{"n_layer": 14, "d_model": 192, "n_experts": 48, "experts_per_token": 3, "d_expert": 128, "d_shared_expert": 128, "activation": "swiglu", "moe_layers": [0, 2, 4, 6, 8, 10, 12], "router_score": "sigmoid", "normalize_top_k": false, "routed_scale": 1.15, "balance_loss": 0.0188, "balance_bias": false, "router_noise": 0.05, "router_logit_norm": 1.0, "init_std_router": 0.0155, "lr_router": 0.00043, "vocab_size": 8192, "norm": "rmsnorm", "norm_eps": 1e-05, "tie_embeddings": false, "optimizer": "adamw", "lr": 0.0021, "beta1": 0.9, "beta2": 0.99, "batch_tokens": 65536, "seq_len": 1024, "train_tokens": 371600000, "steps": 5671, "dataset": "wikipedia_en"}
Below are experts of layer 4 (counted from 0) of a mixture-of-experts language model. Rows are named router (the router's row for the expert), gate (a neuron's input weights, with its number), up (a neuron's input weights, with its number), down (a neuron's output weights, with its number) and show model dimensions 0-191. Each number is 500 + 40 x the weight over its row's rms, rounded and kept within 0 to 999. Numbers have three digits each.
Before each expert's rows: a language model's description of what the expert responds to. This comes from a sample of Wikipedia text that the model never trained on.

# expert 12
Description: The verb face in mixed martial arts fight announcements, word pieces in foreign names with accented letters, and final digits of birth years.
router:568474518463521455506534554459540438518457564490505521542470560556494552500473476498473565453545519570458533527470609461528601565513510504522527465485548528501559513473496500473445519492475539514550521457489548477495458469510483530528418549510556583518503463455537485537536477483499568455505515503472457541509500503490462455513540496567438480508499479474469405450442493456495479439462578509477536465510460512531471462506452480486548413509493425459451545529545557506445488577516445536563488569525471569530529478459540492525527466476483551470470434464554558455545481499432546477
gate36:505445500530464488589530554504550488473517506475522504558498405490475521534558456509421518497515468619534502514565515474523552442534498517522499491544482397459472528505473598481537463507468424465492497538416548557468507461417530474469464461449577488501487503549466440533421456563465468439447461450502535518530473516475588434589532476501456507475535583489506528455448525588534477421526510506537552515526527530473483515498517588497487500490471455486494543470507501500523563547454496519469527449519522493498501413508464504515504559562488502525453464514498478530538499479508489510
up36:425479420489396565521523538487439459501548491516602429532518425454544461466540464471448556474486433516505519511593504494461501434496498554508464487518539432544466483474477559565463533493464413461516487508471509501472527462451532527448468496546574514532481504567444453529438497466465513452520491509549562501534486541475542564461516523479468530524558520471511530456485548583542460392448501511517522541499555508476479545419493532471505468495493492475523501541526461522513619554523513574508530516566491485503534492468486566535521478524509534549490451521577502498508492514505478526
down36:455521498501523534450497516468541512470491457513482486494504605508473477462546551534513399487519473527523467528458419429515478594462537497449524533483517533495498545484544508435544487532519523478519456557519556478527581520550526486538505486513477501534573478507532572481545462430512506525531390484498508479476495463541531490451530519537478500470535491554522543489463435524491507573464429454461509526450505517438550479596553547450502430464472501467498554540486565497509449469459464497497554525482493454464457573526591532508430503406571442470508494495535428532482469538472464429
gate37:490578505486459481482444453500461480493534551515469530539539524454510508455466515517477446546463552522549460496477542497466575517522528483478511510490525524449501504504530522475546487551572453524523547454440470481488450475509475537510494489467504549530500451454534589426552469589448503518524455593556396472458462547512490526488498489501501564529526485471455427550503468487539525561465560509418487457493534517486456549490497531494446439498525426522465541436567544485503447558492454490421482465533433464514468502450425489472441470599501470514453534468462593477471544499440486436
up37:565462440561500453501516552531534516492495456434562535489473471497505476480496481471448531452448431447452482470496479459544479478552491494487507543475498462467528466510451478503461446447522494528425424464520507458508526482418497437494511490551476465458526531476464426485408457397500440498518492508501571505542494441502492482512484494456542445545429521489598555487460451509429460446561340491483511550523473486488495525498501518515528605459479481456541540594506509488511521457485564501492523478440555518468521516478478526503577478487504503508492467532504501446547435503498515577
down37:523533487519547485508470454525466481547498526499451559534529552505534550543505463539469449502486527499584509479455509527545565530535492584472545522511552483437500482473514551418437463438552480567481550569497547525507467594421453582499479490469529535588442485549469513507458528560455527515539482519544487563519527543565491465488479554503548539461534443494527397502507481478528461475447556487455538486458494478526464585426489553476498462476547402525491533522552461491538438511509478451504515452495469465490550460520456488464529488527491537556411504514487565444515449490526530524
gate38:492432486486480413509563457466575469574484509509544433494526487469489454500500559534486535506519433513501493503485479564547582558513404505489484512552474487490472545514449513437547512391495528490507470520482488480529496474480569509428503521506528527491534477494499503498484438547499615488564470550476582448461521525535478447522498502470466429497486565524478534520529510536481533482423444524525526463462531524529545502488571404517505489555507505485530459588483537474497551513547406493497564565525376490436480547520534498510451518504493485503506573515419518521465502478518543467
up38:461479493458549508493471485510480486467490500459458508528427513459480488475554507544495483559430471561530412461556527510510550429544404562479487479476503569474523447530522456482473444501476495491462506506455472440515525527505532559490568546482499479509528484528444476564480463504489488478496490482458454511537476512612502532526435408553566526465550529457547549453513478599513520512442524493552510531537508549512539491498547499468425507475460473503485505472572478463487541462495464554523538487568485453496597499471513460503556553370506540500563544515454542464450549417485512456
down38:507429472471516505523479542552569518489545525523463556470547560480599520483518507574499455497457525573488488565410471532531525507564497537517475509567519448450554501503438525482446537482549547532503554521531591502526466490550463474496482529505499552566490546503513445515593466535522526487487501470467518472542529510515492544482423531452514555571467458540493493467510538417486480511502532503576504463499461454494495513516466416486491392524478551545414565586421490524543549456497471545546554521527458481472511493537425510504509502458486504528453557548562445476544501501459484511
gate39:452453544484528480474495453516497466498527511510566476534452489507497424473591531516552534480483447421488460474524498492534550540508484594551507446493453560477506471566473525498547431529460548560500450510506459444501470481532518483464537460453452527513553442504530524537476481491463522508468509484596523475469436519578463570594422524487558484478488485457493428478507471457543456529495520491487517502524474491511599549548524471499509475558497538475484499539623518529485501507552423517518520443416480490459531492447451522575512581563448443513461481526488511435491487495505498421
up39:553485506476542506478542502504500474511461510476564507536491500477475530437510525502486518497535497511459467435514591486547550467524518499534587513488539520546511549550555496495445462546467521514530549533478577460519379446490514459529367543424562465401541523535515556511484492557533479536506488553565446465428489503446492499515438553517592486588538477516510450455486511470500530548514484471467456517491504456566555442474523506519570463560469472499529458450523513481459514478495496544544494500578533491452497503442487475516577541547509538556540438462497556459542504476452514460
down39:502531549419492523515522445469494573434541544480508531493491581562478518467522527515444463501438492567536492456487473581543459520417459506485424526573571495516523509450512520403514543517529528442435536473430477499472550546483513552485487492440461475416467472490487522467537567449456531498443469542428530477495503497548499554477512525501414478480459519505530564548448491559496569470471415514524473465500475461497552476480519479484538556480471558540523492471493537495456471478485484413486543504493530493532484470567484510400486433588512524557554515522509480563512533516553505491
gate40:443487519495464565551475502497457515534481544605558563498554448570412539538536468511451505482531569529498505484541454502464510540544520476534460424462479530518453527516447465468495442525529510470559520455472505502485564495585426545495550449465484460484527477415540523451533564540536500546487514502498509525513565531424511469574438512536475491514540436486458490442489598483510490509494518465501497424558457516465497483551493428531455498535459549535489546503509459496530480570531477493483494508543513493549471461504452468494523528535518483483412388484578447511515442519469503581
up40:517436522553497480444511518530542496486524457497556509448474459421488458517457527435476469453399495546449522483509561557537532475423502525494449511510490501473536454429549517523469515494535500479484546475569504490492518511459492566522519492555516493574395530492539597528585557437516415464498459484563515483478526447500447555455562551469511529538457500528423516497471433504499462495497500467530486600469529536460533492458499493495496552486532478437478500518470506526529543454438491434426525509468437472492517526503418529458503552451492450456559489530415472435479474505518537547
down40:495403535553463450546518527544486439535554550563506498547500533521511506517482510542434485438484453539502533477444480441521449501534477501510499504524537508550544527522488539477481497533547492470452546508519462518528469509509551511508483457433436545576438494486612465561495511538422501460542555497513500540533557540504493521471544579459491573507513480528499500467443508525556542458448465469578559572484500410589510502448504550520485441492542520490559527444490471492551480484487508498489493541418438591442517552518525474507411519542451491503493544502517483545504438525574431480
gate41:526500522495499510503465490460528488487513533507496490521494569530464509516517511558484524493495524345537447476493497518517484561537462475500551556430477459458513458588467460402510494544427497495567471471410516565524521491526503451442510545491454525562569545615502465528507458515470540475566522537384488493523441496493594536461509496495560483513490514460531518536487493519496514486447510541495515424510495533509483531445541571499497506482425435472499466564505507450450449516595512498459451544456566488493517608548494501543503480468504526484494520519501551530552511506475553532
up41:523451479553559504563504530492558495525526623537484524483578502566436517496479498501436503536551479448563452513484547491578541529544473494470513434492529473459601528484467464450512553494477455484479551494488506517486453495436579527459558525456528573535574456483473483489540455543529506527510438536478451506483485470495568476497488513470509485481563455475494471526454446469469459546497503522472509512516468503481518493533517422528605492527509446574555545447483525392500461525401491445480499480547519470467484481509508522488462426534559471509503598469480486566550511477474493449
down41:525503506511553459531471437428537532474459530469533499446535532569586528453480494482496474510468436519556522538527524504570522574526468459515503417467573536588523508471486519456489483517447478492522504527518492473446444560549482539516488466487512602498532455499514507518576508563478549555485487509510475498574444472561511428524517523507481518502395490493457481533449452468543537477487472533510562502475465512552543462596497534458583470491433552522502455429476519536446511493525490462554505553446483489465419503511486520516491469469574555477507587416573510548526491490483461526
gate42:476560481506514527493460573521405498543470506494508457505470499499499490516502433492493487513414512452495459495530468551468481519485449426494530501470504500484512582508582473493511477596509443460555482580508493574535485559516460516574492524568364504532502486547561461496463491462469555468567544455435508457459477459509524522489514533466492537583460573439505438468495499505546509507482511455485477519487483509484510511486493482524415471593397449483473462451511474491532506497568457513426489493479547546451501491459590404503484518461481452463496468533470433513509475519504537554
up42:549541546476470518440452507540569421513488541578451478509436514455538522568487628485556491498476512436506522545476446505531474530511437445495535515436515513484537506480583508499518441475496445440510570502564580491488615465460494487468495518571489541527549539484466501511533504489450522480504482459489464461541455452519505559508473522433499576521430596485490532482561416470509556544547503538492525483487515479483505518470552501479524446546489601559464508497542498528507569554557517513486463470463551533479464445494562554521503485513552560501487502500454496520527474466472542471
down42:542502527623538428482512464540537505560504497440511485535524547478472524574496466451571584490499497478446454478474507538452466536509508461473540515451449523483554448507422517532539464517525483448422493516487451519509549465454457465478561534533531466486493454466506504507422602531453489548548491490541510435450445484469477561420512539431494528502505496542567592529466482511469500434489564509454454472482467543458463535497499501538497495422521501499484435536565533503473446530505458507400462591470537568470526543500535499478518550508528496534536522518459521507451481429507531488
gate43:486513521507468525552504499525464516560458565475516593482497511542534467535501457470469517600484518512484497564597549522428526535511462489426527490547478489502520519483482454480505487569563495502514450577519532485509505440489534494514500520491493490515543504613559462491467540565456570525473482500594523476626490567416531449499476535524408439514534486486491495481504510519478505516476531475493450513516497503553524483436544585563511450515544428484478471504488502515555488489438492547522525407536497467550529440556511486531571496573532453441439486492553506442485492468456528482
up43:484544541543503482428458485495521439476578512475509438532500475530518493473493527448530517512533548465546481520468512523537483448459583485555543539520536525426530514533505545550507455513494482513456578469458425441513506499526492499467483542479497497487466500389490475488542501440539395406488539488510494493492574459524460491508501474496552575500459486516524497507511535496534445499537582524497492464488480485463510519537428469440520566489568524458536584459466444480535497584409517464400466537507411405522467435479526393490489490463463529548465478481501530466477524461502500475
down43:517464500497485499505508458513427473544529522504470511478421548487495541491505569456480531506563513487507462507535517546459530526442520580490453504509480463426545528543567510464459476490532489498488603531531523446420525473531439454524518425420519520496438530530473449557544470579450458475538452550505529475464523555480421538566499484540542574500461473460545419473515491434518538508514533512503474452457519495473477514569550441568575486596484455512440497520480444471507553461436430466501478480525447451547492477472487473437470488544468472460565513502603512484528502493494491466
gate44:466457473461523484484533453476532551501502488493528603532514413460505438419454514487526497577523473566480461474492407454488529432526469472428514526488488563504425464529513536489521466473531500468485474540478436531423475498516548485424472571473520437558601515490535533503493489552471547452531531520497533492439473573504611462518505516509477521533531443532516528492524511530588514491503572472470557479516444410447504552448478499540507490489458504463510516448482533464514561510478547518518560537497470471469580512521540453541480607457540492494568510484479487511498467452541466480
up44:439439446468490475477563491524457544525514522525455504503552527417517463504463487469510536479549493459474511583524507485443523524521514557450468553509410569543488454530549463543567497526494576542476511502478418515533604457533533526456497489572517505476528547498467487502472435438488523464490531547508508489479475507522495604469478504465501502423533603523489480522521436451575520503495456504550487489424535579512527525486472516457471485527448537486511438457512464487462528436528426500486554476461490533405512494496441506526550515477474462561513577555518566481536525470532578456
down44:388482499478548502511523497487500412542451550543487513472549583514535502463448469522481490525490526560510511557430511492481493520458486506470487553502520541445454438542533513503517510526504557388590484543509568479473486457486500465452510471477454477592512468508458566464472487497524427494494446492522533501500489491452517548453470545484546458499525477509505541559513482472498510542494545461542541497629437461509587527538498470424554470501491523452481510508467436536432555455432535504509529542442582562522467540518492482466499484472507573514457481489531494459587506521404468497
gate45:544511541471540499578437529514479569505520433506522530509480469532443546501487438478584545453505507555525446499511474572523517480548504564422525531516473498571442532501514524401506509582426484450551453557453477538489518553506564465500502486492503533470490527505518506477457507522503518520525500558534473512480527461534499457526497438476551482606449456507528529514522444494475486526450504494509474544453507477473574496519577441453503506530513557507536522492467515512512551450550500503462576442484501554459514522530480409402496572485419510490439555489445403465530546461487450561
up45:456435579443525561506536480546463492524503527487534460448452516490529529461545551408493539537552545528488481483570403487526604479502464546464461535488505565472589555504461510537473474478511510521534473526529528404538514457554491514508485456497481527528479502512508495444471504505477575506505556453475519551472558563483574477520442474499480551482505477532523448577450462461527479523480563488510511451492451484496435474517501473423515483546453466507542552546481558458450582483511422510519528503520490484470487442444531448523414481526551542529443618519477504524490459501482542455
down45:392540492436476459525476549500507501499431552495462452577514476516434524503514503519498498581470510508486540475506527522507538527547543480485511504466492549502463496520493578536517504531538467526540524609578503548562513410520438502468538492461377470544459531482509511528460525508457538496487575568440535489468504486443486473483491507533510563469534557488560482415564535548521481538522570491546511564488444463525548563521485487515520437442496521443520444524519525536537487460540547516510550447504473410428510483448489442533534526539424599507511517511534476474491502486537533513
gate46:510507456360528465528453534550530489524492536545548530548477501469552461559479493521481509523466466561486443497509496567447489429495476549538570457504456487486512498492538479494478504496523493498577420534494492486506429500541554449485480545455544496526491519505454492532558482494520571415473547517470493445581520545519510541540498458499504518491510526503515443513528506511444489451496536530481532444471412522526535470506558534498528471448468450466493505516481515469544509481494491465509495590574424481545469523569476424603499456581459530495510571513407466478475386520579483515
up46:432461438511543515530566501376494534465498438480505534492550403560454536528498520542508519450499435538533469483436533480586498504531492462491482533478522463535497528495547552480514498491477490526428518522463524474513554435415500554442548496521470524466473461571470468511492490543413543487476544460437510520492441476546505538530502539525461545504461516507501469462466457495466462480475499499449533549598507452477483541483472500497473510541530581523497515565442456446500584562495497507502461466399540544507521488467539515468577533385499563447544488490522518505549500529563531470
down46:498455555429464539488520414423422481564537530559531487520517494520476504647542479421517498435563490489505454574484470535491498590528545506479519503519527461524555457425483508481544492408465467440513518460498506477505554466600513496448561488471539497537518516493480506481473529562508560464431493481475455526582479517397473420571461482496498510497535516506564480482508431425489530510490498569479526479454491472443436567541456518534508442533552570483539508525497478510506501493526533516490493528485461476459525520556501484517496511453555468456449482529483508429506497522501517469